config = dict(
    hidden_act='geglu',
    routed_scale=1.41,
    balance_loss=0.0107,
    router_bias=True,
    init_std_router=0.0108,
    lr_router=0.00229,
    norm='rmsnorm',
    tie_word_embeddings=False,
    optimizer='adamw',
    beta1=0.95,
    dataset='wikipedia_en',
)
Below are experts of layer 5 (counted from 0) of a mixture-of-experts language model. Rows are named router (the router's row for the expert), gate (a neuron's input weights, with its number), up (a neuron's input weights, with its number), down (a neuron's output weights, with its number) and show model dimensions 192-255. Each number is 50 + 10 x the weight over its row's rms, rounded and kept within 0 to 99.
Before each expert's rows: a language model's description of what the expert responds to. This comes from a sample of Wikipedia text that the model never trained on.

# expert 21
What it handles: Closing brackets, object pronouns. Closing parentheses after years, catalogue numbers or country codes, plus pronouns and particles after verbs such as it, him, them, over.
router:47 49 55 45 51 41 56 33 56 44 43 47 51 50 58 45 49 59 46 49 41 52 40 56 54 39 45 60 53 54 43 66 45 49 53 45 47 54 59 22 37 49 59 22 46 68 58 44 48 55 39 63 39 59 33 50 49 46 36 40 44 50 66 35
gate0:44 53 38 58 54 45 53 61 40 43 28 42 51 47 52 69 44 37 57 51 60 63 49 60 52 59 58 62 66 39 53 46 49 51 43 44 46 61 49 46 56 47 22 63 62 48 52 39 66 50 41 38 37 32 54 43 43 52 54 41 52 51 43 46
up0:54 50 53 47 67 40 43 61 66 49 63 44 55 51 43 49 58 61 53 56 38 35 52 45 46 53 40 37 47 46 46 40 42 58 50 62 65 41 42 60 45 42 49 53 50 48 47 38 61 39 64 63 57 49 65 64 56 53 43 37 36 60 55 61
down0:57 56 53 49 46 42 56 45 38 78 38 55 46 54 51 46 56 35 35 43 61 60 51 59 37 51 44 55 59 37 67 56 47 66 55 52 60 50 62 51 52 66 41 59 39 70 47 48 37 44 53 46 45 49 41 71 56 40 49 47 57 59 28 48
gate1:50 55 50 38 29 61 63 51 53 42 56 39 42 53 65 53 61 63 56 47 56 44 56 55 43 57 45 62 57 55 43 69 52 43 60 67 54 33 58 46 44 36 55 53 43 43 50 71 53 64 42 55 44 51 67 43 50 46 53 44 50 39 45 54
up1:32 54 60 46 39 60 59 50 36 56 44 61 53 56 52 39 47 51 47 61 58 71 46 46 48 63 58 61 48 40 41 39 49 42 55 58 43 48 49 40 51 50 49 37 63 50 44 56 46 62 48 61 37 57 63 48 37 32 54 57 65 66 69 61
down1:47 57 39 55 58 41 25 25 44 54 41 40 57 48 39 59 64 54 48 49 58 45 46 65 46 52 53 51 41 44 51 32 54 62 48 46 42 43 39 55 58 48 43 53 50 54 50 64 63 46 60 49 44 43 55 62 47 82 43 48 72 69 60 57
gate2:45 53 53 56 55 56 50 68 58 62 60 37 41 45 52 46 61 47 41 49 57 52 46 46 48 58 49 63 43 54 47 45 51 52 63 51 59 41 45 66 44 39 66 38 57 53 62 70 50 66 26 53 58 40 40 49 51 58 43 54 43 51 52 61
up2:46 73 43 52 47 52 50 54 52 64 51 54 47 61 70 58 53 56 26 26 46 51 30 70 38 55 45 55 51 33 34 55 55 53 48 43 52 48 36 58 56 45 59 57 57 70 48 49 52 56 56 31 50 41 60 37 53 52 48 54 46 57 58 44
down2:42 49 50 67 61 56 47 46 37 53 66 49 63 58 44 61 50 57 81 58 52 59 67 57 33 40 50 60 47 55 31 45 43 38 33 58 62 44 47 58 54 49 53 44 36 49 50 59 51 51 50 32 61 50 66 49 45 61 50 42 30 38 64 63
gate3:46 41 43 47 58 50 56 69 43 40 46 56 51 58 53 58 54 43 59 49 48 65 49 60 61 58 38 28 58 42 50 46 41 51 59 56 48 52 53 62 48 50 43 60 62 60 43 36 74 67 71 65 51 53 42 44 63 31 77 61 45 64 68 52
up3:31 36 55 38 47 47 48 53 26 58 31 62 46 53 71 52 45 48 47 45 56 60 45 68 67 41 40 51 70 53 47 47 47 36 45 44 51 63 67 53 46 36 59 56 68 57 58 45 44 58 64 40 39 66 40 32 62 34 43 66 30 52 63 53
down3:43 63 64 44 36 52 62 35 45 69 62 38 59 43 56 44 56 53 54 40 60 36 57 38 37 57 64 46 34 74 49 68 47 46 56 63 80 47 42 46 41 49 53 62 49 40 47 39 41 59 40 54 56 67 50 71 46 64 35 35 42 49 58 32
gate4:42 42 45 63 43 47 41 43 53 40 61 61 47 56 38 57 20 55 51 24 49 68 50 58 46 46 67 54 42 44 40 41 39 64 70 52 29 43 60 47 54 42 57 36 33 56 50 46 57 64 51 47 52 56 45 54 59 63 57 55 61 48 56 78
up4:54 33 59 51 60 38 48 43 64 44 47 41 42 51 47 54 46 68 48 32 58 65 56 54 50 51 49 59 37 39 57 51 45 51 41 47 38 21 50 54 68 38 68 54 49 68 48 44 46 40 42 34 61 46 51 49 70 66 53 51 45 47 53 70
down4:49 46 55 71 50 51 42 68 47 50 40 55 46 52 53 30 54 42 35 49 49 54 67 38 42 44 53 46 56 51 72 36 37 51 53 55 42 49 65 59 56 29 54 58 52 43 74 50 33 73 37 67 61 48 37 48 69 63 44 53 66 50 48 41
gate5:58 30 49 66 63 46 44 68 56 49 49 32 39 51 50 39 49 56 64 46 52 41 44 37 45 60 47 30 27 57 51 63 51 63 55 40 68 54 58 50 72 52 26 62 39 40 47 45 47 59 42 65 69 32 49 49 47 53 58 44 41 40 62 52
up5:49 52 38 20 33 72 64 63 39 49 56 45 38 64 46 53 75 43 45 59 59 57 42 66 49 63 37 53 47 58 49 32 56 30 49 64 56 39 49 52 37 60 59 44 66 43 47 57 37 63 61 40 31 73 49 64 53 68 54 51 33 58 27 65
down5:27 61 49 48 42 75 35 52 56 52 41 49 71 56 56 38 56 57 43 44 48 61 60 52 49 37 49 48 56 31 67 62 51 47 45 44 56 58 46 61 39 62 44 43 54 43 36 56 48 64 41 73 35 55 35 54 46 56 47 54 49 47 40 56
gate6:56 53 50 42 56 52 51 56 43 53 31 66 53 47 45 60 48 42 40 43 62 44 46 52 63 41 44 42 49 44 38 45 42 38 46 53 55 44 66 47 62 53 42 55 65 67 44 58 58 58 55 60 57 39 39 55 63 47 53 50 34 52 29 60
up6:52 70 68 52 44 42 59 51 47 55 51 45 61 39 58 47 39 28 72 45 56 75 57 45 44 51 43 66 63 57 50 39 56 54 56 56 55 51 40 61 35 48 43 44 54 52 52 41 57 46 71 47 33 49 58 42 23 38 38 47 61 40 50 33
down6:62 59 74 55 33 51 53 41 50 38 52 41 51 54 55 48 44 61 63 64 57 45 62 49 33 53 59 79 44 50 53 61 46 54 63 37 53 43 55 40 66 51 42 40 30 51 47 50 59 60 33 56 38 57 48 48 49 38 36 51 31 55 65 55
gate7:48 28 67 49 39 63 66 55 45 66 42 62 42 53 48 38 54 61 48 41 57 34 48 69 55 56 39 65 46 35 75 54 63 57 43 63 44 41 52 68 50 51 53 52 47 61 55 35 36 49 53 43 56 57 63 46 41 48 55 40 57 42 56 38
up7:52 70 63 44 59 62 59 70 51 56 32 37 45 61 36 50 44 68 57 50 38 31 57 59 46 61 60 59 69 56 50 52 55 45 36 43 58 49 59 33 58 58 39 36 58 64 46 52 62 57 53 54 38 57 55 51 34 36 49 51 45 58 52 75
down7:32 52 46 60 43 65 33 46 47 36 57 41 70 35 40 42 53 53 38 52 43 53 29 54 41 53 48 59 46 54 66 42 41 39 51 33 44 34 48 60 51 51 39 50 38 39 52 62 34 47 48 49 65 50 61 53 45 50 57 54 47 36 41 47
gate8:63 61 50 55 54 53 39 56 41 53 28 73 71 45 25 44 47 45 46 44 51 45 54 42 61 53 52 52 49 35 58 26 48 65 32 59 49 45 49 63 49 43 45 32 52 73 41 81 58 42 58 46 45 42 50 40 47 39 55 76 67 54 54 55
up8:42 48 47 40 44 56 53 39 48 49 58 64 76 31 54 56 44 37 56 46 47 45 36 50 60 26 46 44 28 49 39 61 52 50 62 52 60 61 32 42 62 38 37 64 56 42 52 47 65 48 40 63 56 42 51 25 53 53 47 56 38 40 57 49
down8:50 54 52 67 61 39 30 39 67 52 40 33 35 58 43 56 46 45 39 45 39 33 68 61 58 44 55 68 54 44 31 61 62 51 38 35 42 54 58 38 55 51 48 51 41 51 41 57 40 64 53 54 36 41 42 44 38 50 29 62 47 45 40 46
gate9:41 36 69 37 49 16 40 74 53 48 52 44 57 56 50 56 43 72 60 63 58 40 58 43 50 58 39 55 57 49 63 65 64 54 38 58 38 42 49 44 54 49 51 57 41 45 60 44 43 47 51 39 68 58 44 65 45 40 48 57 65 42 61 47
up9:51 55 61 54 51 50 40 49 58 51 52 55 44 52 38 66 50 47 23 41 37 65 68 58 42 51 64 67 37 45 57 49 63 54 43 45 50 54 41 42 45 42 43 49 53 55 55 45 50 62 45 39 44 47 47 66 57 42 42 47 48 54 47 53
down9:52 48 65 58 37 68 24 54 42 44 65 46 55 40 66 50 64 51 52 45 47 49 41 52 47 52 36 62 51 56 67 55 46 50 40 40 61 55 44 41 54 54 60 45 62 50 64 39 62 44 48 46 53 51 50 76 43 35 42 71 51 55 38 56
gate10:51 46 39 53 76 37 65 51 75 38 48 53 64 57 53 32 38 48 38 43 35 54 54 46 56 41 57 53 59 48 39 39 42 73 45 43 54 51 42 44 71 37 49 51 50 33 48 44 54 42 47 54 59 55 64 38 58 54 48 48 67 55 60 45
up10:43 54 47 36 38 59 45 60 51 55 45 59 34 63 49 51 49 62 48 62 65 44 29 60 58 60 67 50 55 43 25 54 61 40 51 59 38 60 41 38 61 64 39 48 54 50 45 57 55 62 63 53 36 39 58 59 57 50 71 48 42 46 35 64
down10:54 41 45 48 24 54 45 69 48 39 59 55 31 38 55 45 52 58 52 32 48 40 30 57 48 54 46 58 51 52 41 41 82 61 67 65 49 46 42 40 38 60 50 50 65 65 51 38 49 63 17 45 40 58 52 59 56 29 53 57 50 38 37 41

# expert 35
What it handles: Possessives and determiners. Possessive markers and pronouns before a noun, mainly 's, his, her, their, its, as in the club's history, his father.
router:58 49 58 25 39 50 67 40 48 37 46 52 42 46 59 53 44 53 65 50 42 44 49 45 41 53 49 52 37 52 43 52 34 36 50 48 47 30 54 44 39 35 68 26 40 60 51 46 59 56 30 60 27 64 39 48 47 35 48 54 29 50 52 48
gate0:56 61 46 27 51 67 44 52 64 49 48 73 37 53 44 49 47 45 49 37 52 58 54 44 39 65 40 52 56 39 60 35 51 64 62 40 46 44 62 48 59 65 28 52 67 49 51 40 35 38 63 33 68 44 57 53 29 56 58 61 49 51 46 26
up0:47 69 32 64 52 36 36 58 47 42 57 66 62 56 37 45 36 36 50 46 61 22 50 47 48 32 45 33 60 53 51 54 68 57 48 34 39 58 70 70 37 50 61 60 58 67 38 52 58 49 59 41 62 30 38 42 54 53 28 73 41 51 63 58
down0:53 51 53 44 55 39 49 35 53 54 35 45 49 49 44 64 54 40 45 59 48 49 53 44 55 44 45 56 55 46 44 41 45 53 37 47 37 43 29 59 46 73 50 44 46 52 37 37 59 48 68 42 41 53 57 54 66 57 60 49 56 66 28 44
gate1:50 63 59 57 74 63 63 65 51 79 48 41 56 45 54 44 54 67 52 49 46 43 43 64 55 48 54 60 63 40 63 49 69 52 54 50 52 53 50 57 52 52 47 55 35 58 35 64 35 61 74 48 53 52 48 45 46 60 57 38 65 40 52 50
up1:38 46 31 53 51 64 40 49 50 57 50 76 52 53 53 45 37 38 49 42 44 78 36 34 46 52 49 54 49 45 44 56 38 45 52 54 60 45 57 48 44 49 49 55 60 34 28 47 64 45 57 54 54 42 55 61 49 24 48 60 62 47 48 44
down1:49 55 41 44 52 51 37 56 44 48 62 57 50 53 29 48 51 62 50 60 51 35 40 51 65 61 51 48 42 57 45 41 66 34 74 43 64 48 48 44 50 53 43 26 54 59 59 48 52 69 34 55 55 38 63 66 50 29 31 44 55 32 40 64
gate2:66 52 43 41 40 39 47 43 62 29 53 46 53 55 47 46 48 65 35 42 71 49 50 46 56 56 41 46 61 40 75 29 60 48 55 39 51 27 66 30 41 57 46 46 50 41 56 67 56 64 55 49 64 50 70 24 41 55 55 41 54 40 55 47
up2:58 49 58 48 44 51 51 44 59 51 64 55 47 62 41 44 60 58 27 36 56 54 62 31 52 58 49 36 48 53 63 48 49 53 66 40 39 47 29 67 71 50 60 46 46 48 57 60 49 49 46 41 48 57 41 47 51 53 51 76 49 53 48 50
down2:71 52 45 37 36 47 53 77 49 27 60 54 41 48 49 29 36 62 26 74 55 35 55 54 28 64 56 45 58 45 56 31 40 41 71 41 62 22 48 58 51 48 50 47 47 62 33 77 45 67 56 46 73 43 43 51 54 24 50 59 51 61 53 68
gate3:47 40 60 48 46 47 56 38 43 40 58 35 43 62 55 47 52 58 55 40 55 63 60 42 57 39 64 58 51 39 54 60 45 48 65 37 50 50 49 54 51 81 48 43 47 44 60 62 31 58 53 57 44 47 56 51 49 52 67 61 45 54 34 67
up3:39 33 44 51 60 44 46 46 53 32 61 51 50 64 45 51 52 56 59 42 37 60 71 35 61 43 47 48 55 39 54 50 47 64 59 60 45 56 28 48 47 58 34 45 56 44 78 64 63 46 58 52 46 46 47 45 51 51 59 50 51 53 48 44
down3:62 43 53 44 55 68 48 41 61 38 54 59 51 48 48 39 41 45 34 55 52 48 62 40 51 60 55 43 53 56 58 37 43 48 57 33 51 38 39 44 46 60 56 63 41 70 54 44 52 43 51 49 46 56 55 49 57 66 40 41 42 41 36 34
gate4:52 47 47 44 57 46 60 47 53 51 53 37 35 19 57 51 79 63 40 50 23 53 46 52 41 61 46 44 42 45 58 58 66 32 61 32 60 41 47 37 54 38 41 67 31 55 43 26 53 30 43 57 48 31 34 56 32 52 50 46 47 39 60 66
up4:45 52 40 45 43 41 53 39 46 45 55 40 48 47 59 43 49 78 41 48 41 49 37 68 59 69 55 23 46 44 58 54 59 45 56 46 48 23 40 25 39 42 58 44 54 63 50 45 41 43 41 53 62 53 52 59 46 63 47 41 47 46 43 64
down4:56 56 57 67 50 42 52 33 43 49 60 55 54 66 61 42 36 53 48 59 38 48 52 50 65 40 43 47 56 53 53 52 59 57 67 55 47 69 45 47 49 38 46 44 45 45 50 53 73 59 51 46 52 43 39 33 68 47 61 44 66 65 46 51
gate5:59 63 41 52 53 37 28 59 57 49 53 41 55 48 58 50 53 44 72 42 58 46 18 39 54 48 42 39 71 47 56 56 58 54 74 54 59 55 57 45 56 67 42 55 57 44 58 42 37 52 50 47 66 53 52 56 33 67 45 52 54 51 34 51
up5:33 42 61 61 40 58 55 59 34 58 38 54 54 55 46 50 45 54 43 58 42 58 73 65 49 56 40 57 48 56 37 35 54 40 25 47 51 46 49 33 34 60 36 46 55 56 60 68 58 48 57 43 46 43 44 46 42 40 57 40 46 54 65 34
down5:44 49 40 51 73 63 52 55 55 62 42 48 60 55 40 65 51 56 54 49 65 49 65 53 53 49 39 33 30 61 57 52 65 33 43 66 54 66 36 66 60 54 40 55 41 42 55 32 60 34 70 53 50 59 67 57 56 45 72 65 53 64 63 47
gate6:56 64 41 39 47 43 43 75 54 37 59 59 42 52 42 47 43 61 56 44 68 46 41 50 55 39 34 44 61 52 66 44 45 55 64 32 50 49 41 45 46 38 53 42 48 60 37 62 43 73 60 51 49 40 55 33 59 53 36 55 41 45 45 45
up6:51 44 62 40 59 77 59 52 46 47 42 54 61 26 26 68 48 62 44 40 54 43 51 39 52 32 60 55 55 60 50 43 50 48 54 59 52 51 65 30 37 43 51 33 41 68 51 52 49 48 56 35 51 62 55 52 65 56 53 58 52 45 51 42
down6:59 61 47 44 64 58 64 62 41 53 50 48 70 56 42 52 66 58 37 32 46 50 46 49 77 51 37 41 57 43 33 51 62 38 52 44 53 60 43 43 52 60 62 64 39 50 41 50 52 46 57 35 57 42 52 60 66 42 66 53 63 57 56 58
gate7:42 54 45 59 52 49 44 57 54 29 40 53 68 46 46 48 61 39 56 52 45 38 40 32 45 52 49 53 52 36 70 52 52 38 59 55 49 43 53 50 64 45 51 62 47 55 51 53 62 36 55 55 51 28 61 46 59 55 49 55 59 48 50 49
up7:44 67 48 48 41 58 48 64 40 39 52 38 62 46 54 58 54 41 54 54 47 23 42 42 47 54 63 39 50 53 50 47 55 41 64 63 49 46 44 50 53 51 58 54 54 34 42 46 60 29 28 52 58 40 55 50 65 45 65 61 60 57 40 57
down7:39 41 67 60 39 49 65 38 47 77 45 44 55 55 46 55 50 64 34 36 48 56 49 52 48 52 62 50 53 35 53 58 22 58 48 33 51 52 43 36 50 43 60 48 54 43 45 40 53 45 37 59 49 61 46 64 50 52 42 38 72 62 50 65
gate8:64 57 52 46 39 51 66 62 55 49 43 48 50 39 43 59 60 37 43 46 56 35 56 58 57 28 64 62 61 69 36 53 53 51 41 48 40 59 38 47 48 52 55 63 47 63 50 45 52 63 42 41 41 48 60 43 70 54 39 27 47 60 53 63
up8:38 54 51 57 66 38 34 35 47 48 53 45 47 73 54 47 57 54 49 39 29 55 43 50 45 74 50 40 42 42 53 38 61 55 47 66 65 39 59 66 48 50 51 40 40 43 63 53 49 54 47 53 59 58 44 53 31 53 55 56 53 38 54 39
down8:64 50 73 36 61 48 38 42 56 55 40 59 49 51 39 59 48 53 59 52 47 59 57 38 51 43 47 53 60 41 66 48 69 54 35 49 43 65 62 34 63 55 51 35 43 49 40 60 44 42 55 46 38 58 53 62 70 47 54 51 61 49 42 53
gate9:54 65 52 36 58 39 51 33 35 38 62 37 49 41 60 54 52 39 39 59 44 45 53 67 51 43 56 48 48 47 62 63 65 48 55 56 58 29 41 61 42 37 54 63 39 54 58 35 63 50 46 68 57 42 48 58 53 59 45 29 49 51 59 62
up9:54 64 40 47 53 60 45 27 41 33 51 47 60 26 57 60 59 41 49 65 55 40 65 43 64 47 39 45 58 55 46 55 62 65 46 59 65 34 46 51 56 47 46 43 49 47 57 60 60 49 40 65 54 53 24 49 57 68 40 49 40 44 46 54
down9:63 71 52 47 45 42 52 50 35 38 61 53 68 43 54 57 44 45 53 60 49 49 57 61 62 42 37 50 43 67 45 47 62 41 44 53 43 39 41 52 34 55 55 41 59 30 66 50 67 55 40 42 49 69 58 45 71 60 54 43 39 48 41 53
gate10:54 53 52 58 63 33 48 58 53 51 63 35 45 68 70 31 43 41 49 51 56 52 56 66 47 48 56 59 48 46 59 35 83 55 38 44 48 55 64 62 42 50 45 55 62 52 60 39 56 60 42 50 50 49 40 42 41 43 60 37 44 54 70 43
up10:37 39 54 61 57 36 53 39 49 62 55 53 65 69 30 42 57 50 53 43 45 57 34 45 71 67 44 36 44 46 37 44 39 36 62 58 66 54 45 33 49 42 43 46 39 46 54 64 46 23 56 47 53 33 49 54 45 43 40 60 52 65 32 51
down10:45 82 44 28 46 41 29 51 49 58 64 51 38 47 51 53 52 43 45 52 48 57 60 53 22 35 50 66 57 60 44 48 56 57 25 51 60 28 52 54 51 71 59 48 58 61 61 57 46 77 33 66 82 36 43 47 42 59 49 74 43 38 46 38

# expert 5
What it handles: Location prepositions. Prepositions and compass words opening a place or time phrase, mostly in, also within, across, north, south, during, near.
router:17 41 67 34 43 57 35 44 44 35 54 54 46 35 51 38 42 49 57 36 34 51 49 73 51 47 48 58 40 45 48 61 50 41 41 63 70 48 36 37 58 51 59 33 49 60 57 47 50 60 34 48 49 54 51 60 42 45 50 57 49 59 45 56
gate0:58 59 30 27 56 49 65 50 64 52 45 48 67 58 54 54 42 50 51 53 43 41 48 48 45 47 60 59 52 48 43 48 52 53 46 29 48 40 53 49 48 51 56 42 48 51 56 41 49 49 50 53 70 46 55 42 56 40 40 37 41 48 49 32
up0:63 47 46 46 62 39 47 45 63 64 47 41 35 47 43 50 62 50 24 55 65 49 40 47 43 43 50 59 66 50 65 50 43 46 60 41 35 50 60 49 56 55 46 61 40 43 50 55 54 48 63 57 34 59 43 53 52 51 47 45 53 46 47 52
down0:52 59 53 43 42 62 62 49 33 39 44 60 39 43 43 40 69 52 31 40 44 55 59 49 55 31 49 69 54 60 70 38 48 56 50 64 50 51 48 35 53 53 44 36 41 52 45 53 66 57 45 44 58 56 67 48 60 74 42 55 66 61 53 47
gate1:61 54 50 64 58 58 45 80 49 53 49 59 51 41 23 51 37 43 56 54 50 60 59 45 54 54 37 50 63 41 47 32 51 66 48 56 45 43 52 46 40 57 50 55 57 54 58 50 48 50 63 78 46 39 47 42 65 29 53 43 54 42 42 34
up1:51 54 48 47 67 58 57 67 48 52 64 41 55 30 41 51 45 46 56 49 41 57 57 46 58 41 42 45 50 47 46 39 51 66 57 69 50 43 54 42 63 54 45 61 49 49 67 70 53 62 35 65 43 48 42 41 74 35 57 48 40 49 32 45
down1:39 46 66 51 54 41 53 47 46 44 45 59 65 42 49 46 68 52 43 74 46 66 38 65 51 62 52 41 40 41 50 45 49 43 34 43 53 69 47 41 52 58 42 49 48 60 52 52 48 36 39 41 53 43 62 52 47 48 37 60 54 44 43 41
gate2:42 52 55 39 54 48 76 35 53 46 51 67 59 51 32 62 55 58 54 40 62 39 64 58 55 54 46 51 48 38 56 52 57 54 56 61 53 40 57 47 66 53 45 46 29 58 56 76 35 57 50 39 61 51 34 48 44 48 40 35 64 61 63 72
up2:50 30 48 40 50 46 75 64 55 40 47 52 50 51 45 44 57 63 49 47 49 37 53 67 61 52 40 57 50 41 55 51 48 51 46 60 43 37 47 53 41 68 54 54 44 51 72 43 48 36 65 39 52 68 51 51 65 56 57 35 59 36 41 48
down2:40 53 44 44 45 39 54 73 46 49 60 55 65 59 39 30 49 42 42 40 56 50 54 52 63 64 61 34 58 27 50 61 49 51 52 47 65 53 48 36 39 47 51 54 40 64 43 50 32 66 54 38 46 47 66 55 48 47 51 36 61 53 48 42
gate3:56 56 44 61 60 46 49 51 46 46 33 50 62 41 41 62 35 47 57 37 52 39 52 48 43 28 41 56 73 50 37 49 48 69 60 47 34 53 53 56 53 52 58 71 52 59 58 59 44 43 46 72 62 38 49 42 43 60 46 37 57 27 52 64
up3:45 44 53 36 50 51 67 61 33 35 46 50 52 64 40 46 58 42 50 53 58 46 61 55 62 73 38 58 52 45 48 38 48 40 52 41 60 61 52 37 39 46 37 37 36 80 42 58 56 52 59 43 39 37 40 41 56 43 42 52 49 58 51 55
down3:53 55 45 44 38 60 49 57 55 64 48 44 71 35 52 53 44 52 58 25 49 51 34 54 43 52 33 44 40 72 56 42 51 45 52 59 55 46 50 42 55 66 52 59 39 64 69 43 59 47 35 47 61 48 56 48 60 48 48 43 48 37 42 48
gate4:42 43 44 58 45 60 53 47 41 34 69 47 46 63 66 53 47 44 46 69 33 40 45 61 60 42 53 44 30 43 42 62 57 57 48 34 45 45 49 65 60 34 64 44 52 45 61 59 51 49 40 55 64 43 40 48 62 63 38 67 39 47 48 44
up4:58 50 50 57 51 34 53 45 50 50 47 65 31 58 30 54 45 58 63 31 56 70 41 44 36 57 33 41 62 40 51 51 54 55 62 58 46 44 55 46 43 50 46 43 55 42 53 53 47 58 59 56 53 56 51 53 31 46 53 45 48 29 44 58
down4:58 51 32 56 54 32 59 46 65 53 61 42 56 62 45 62 39 47 49 39 22 39 48 40 58 67 48 59 63 47 32 45 55 27 52 47 29 45 37 54 37 57 57 58 56 58 46 62 61 56 52 58 46 58 47 47 47 31 46 44 65 39 45 45
gate5:55 83 41 31 63 48 53 85 58 38 45 45 74 51 52 49 43 41 43 50 27 47 47 54 56 48 63 51 56 49 44 57 33 42 49 42 61 61 64 43 60 39 49 62 51 59 42 48 64 58 43 64 45 55 50 46 62 34 34 36 75 50 43 51
up5:46 37 55 46 57 53 63 33 56 50 40 52 32 36 44 54 53 64 55 48 65 43 51 50 50 51 42 37 49 66 65 54 61 52 53 42 41 43 28 53 52 70 54 56 52 36 61 55 28 47 54 39 51 45 48 50 58 73 53 44 24 39 42 52
down5:52 53 29 60 54 51 49 48 43 69 45 27 30 64 55 56 57 50 46 65 46 44 54 61 55 35 43 49 35 45 44 44 38 53 60 72 52 47 32 70 44 40 39 45 50 43 50 51 65 48 58 50 44 49 45 57 63 51 61 62 53 44 34 55
gate6:55 49 48 55 43 58 54 62 58 35 54 46 48 55 55 63 45 36 63 49 55 49 59 52 44 40 37 48 48 67 40 51 44 57 42 51 30 59 54 40 42 61 43 41 69 36 62 55 44 49 39 44 37 58 38 58 50 44 65 60 45 49 36 48
up6:60 53 49 42 72 32 50 54 55 63 53 50 64 66 63 55 51 66 51 42 41 66 61 49 57 56 69 59 62 52 49 42 60 44 56 43 54 41 57 68 41 45 57 50 53 47 60 37 58 35 48 53 48 32 41 35 46 53 40 44 41 46 50 47
down6:40 40 65 41 38 45 40 58 44 58 44 54 52 41 53 57 52 66 49 61 54 68 30 58 45 51 38 30 66 41 35 37 48 38 56 41 52 50 57 58 35 40 49 46 49 45 56 52 43 70 53 47 50 35 54 59 54 55 61 55 46 45 59 65
gate7:44 67 54 52 44 46 47 70 50 48 50 65 62 47 55 55 43 47 49 41 65 43 63 40 69 37 42 24 61 67 39 44 41 53 71 41 43 49 51 63 51 54 51 52 63 42 56 51 59 33 54 44 51 45 46 33 47 53 41 63 55 43 39 48
up7:60 41 49 46 48 51 29 55 47 51 44 48 47 37 66 52 48 56 46 45 79 62 56 52 47 37 47 50 54 64 43 59 44 66 68 49 55 46 51 51 48 44 56 53 60 41 56 28 52 40 47 55 59 57 61 51 52 70 53 65 57 29 52 44
down7:46 28 44 58 64 53 59 39 47 28 57 33 55 36 47 56 63 51 35 54 44 69 58 44 54 42 54 62 41 58 46 51 55 40 37 51 43 66 54 49 59 60 54 50 44 56 32 38 39 50 48 51 70 45 55 35 52 74 45 39 66 45 49 61
gate8:69 50 35 51 65 36 65 58 63 51 49 42 69 67 61 51 44 57 57 62 51 36 42 31 50 46 47 57 42 58 33 31 43 49 55 36 39 40 59 54 50 34 65 52 54 44 46 59 45 50 74 65 61 51 53 61 48 44 64 44 52 25 42 56
up8:52 42 52 48 53 50 63 66 50 59 48 53 69 63 57 47 41 57 71 44 38 43 50 54 55 53 44 48 54 48 42 35 41 62 70 49 58 63 48 38 55 37 40 46 59 59 44 59 55 52 57 37 42 57 52 49 58 40 59 62 38 59 46 58
down8:59 34 36 47 40 56 41 45 41 63 43 63 45 64 65 43 44 59 65 55 56 49 57 47 49 48 48 51 49 57 39 53 49 41 67 39 57 60 62 60 58 39 44 54 37 42 58 55 46 50 48 53 33 48 37 45 64 22 55 57 46 49 54 54
gate9:72 68 39 57 41 41 63 55 58 47 29 51 46 42 42 49 43 34 52 56 61 44 36 39 39 49 38 59 53 60 43 51 55 60 54 51 43 50 50 49 38 48 45 47 57 60 51 62 47 55 52 54 58 50 61 30 44 39 51 37 64 42 48 35
up9:49 36 53 45 50 59 47 52 45 63 52 48 70 51 59 48 27 44 68 55 48 35 39 45 56 67 36 63 63 65 36 52 51 50 48 43 56 61 51 37 37 54 50 49 58 51 56 52 37 46 49 43 46 58 62 53 54 49 36 39 52 56 43 45
down9:51 53 52 47 70 51 52 50 57 45 44 45 33 60 62 47 44 36 41 57 38 38 47 34 62 58 41 59 46 62 52 38 53 54 26 45 45 47 53 24 42 48 53 44 39 42 50 59 49 45 45 44 40 56 44 56 33 42 46 45 49 69 53 53
gate10:44 49 47 52 41 63 46 50 54 50 55 44 54 63 29 49 46 53 40 51 70 59 26 54 40 62 41 52 57 43 48 42 55 45 56 58 44 53 42 46 48 45 25 68 35 45 30 52 49 33 57 73 41 43 58 45 44 52 59 52 51 55 39 68
up10:59 60 54 60 48 25 45 51 56 64 42 38 72 49 70 42 39 60 44 54 43 56 45 47 63 53 55 59 57 49 54 52 42 66 50 51 46 51 51 63 38 53 62 37 56 56 60 45 35 39 47 50 38 27 60 31 49 33 54 59 53 56 50 43
down10:49 52 54 57 50 53 40 52 57 44 48 43 50 60 58 53 44 50 56 59 45 53 55 52 53 42 57 48 57 63 48 65 64 41 54 54 57 54 31 34 36 55 56 40 44 61 54 47 61 43 47 66 41 43 44 64 39 42 39 52 48 59 47 35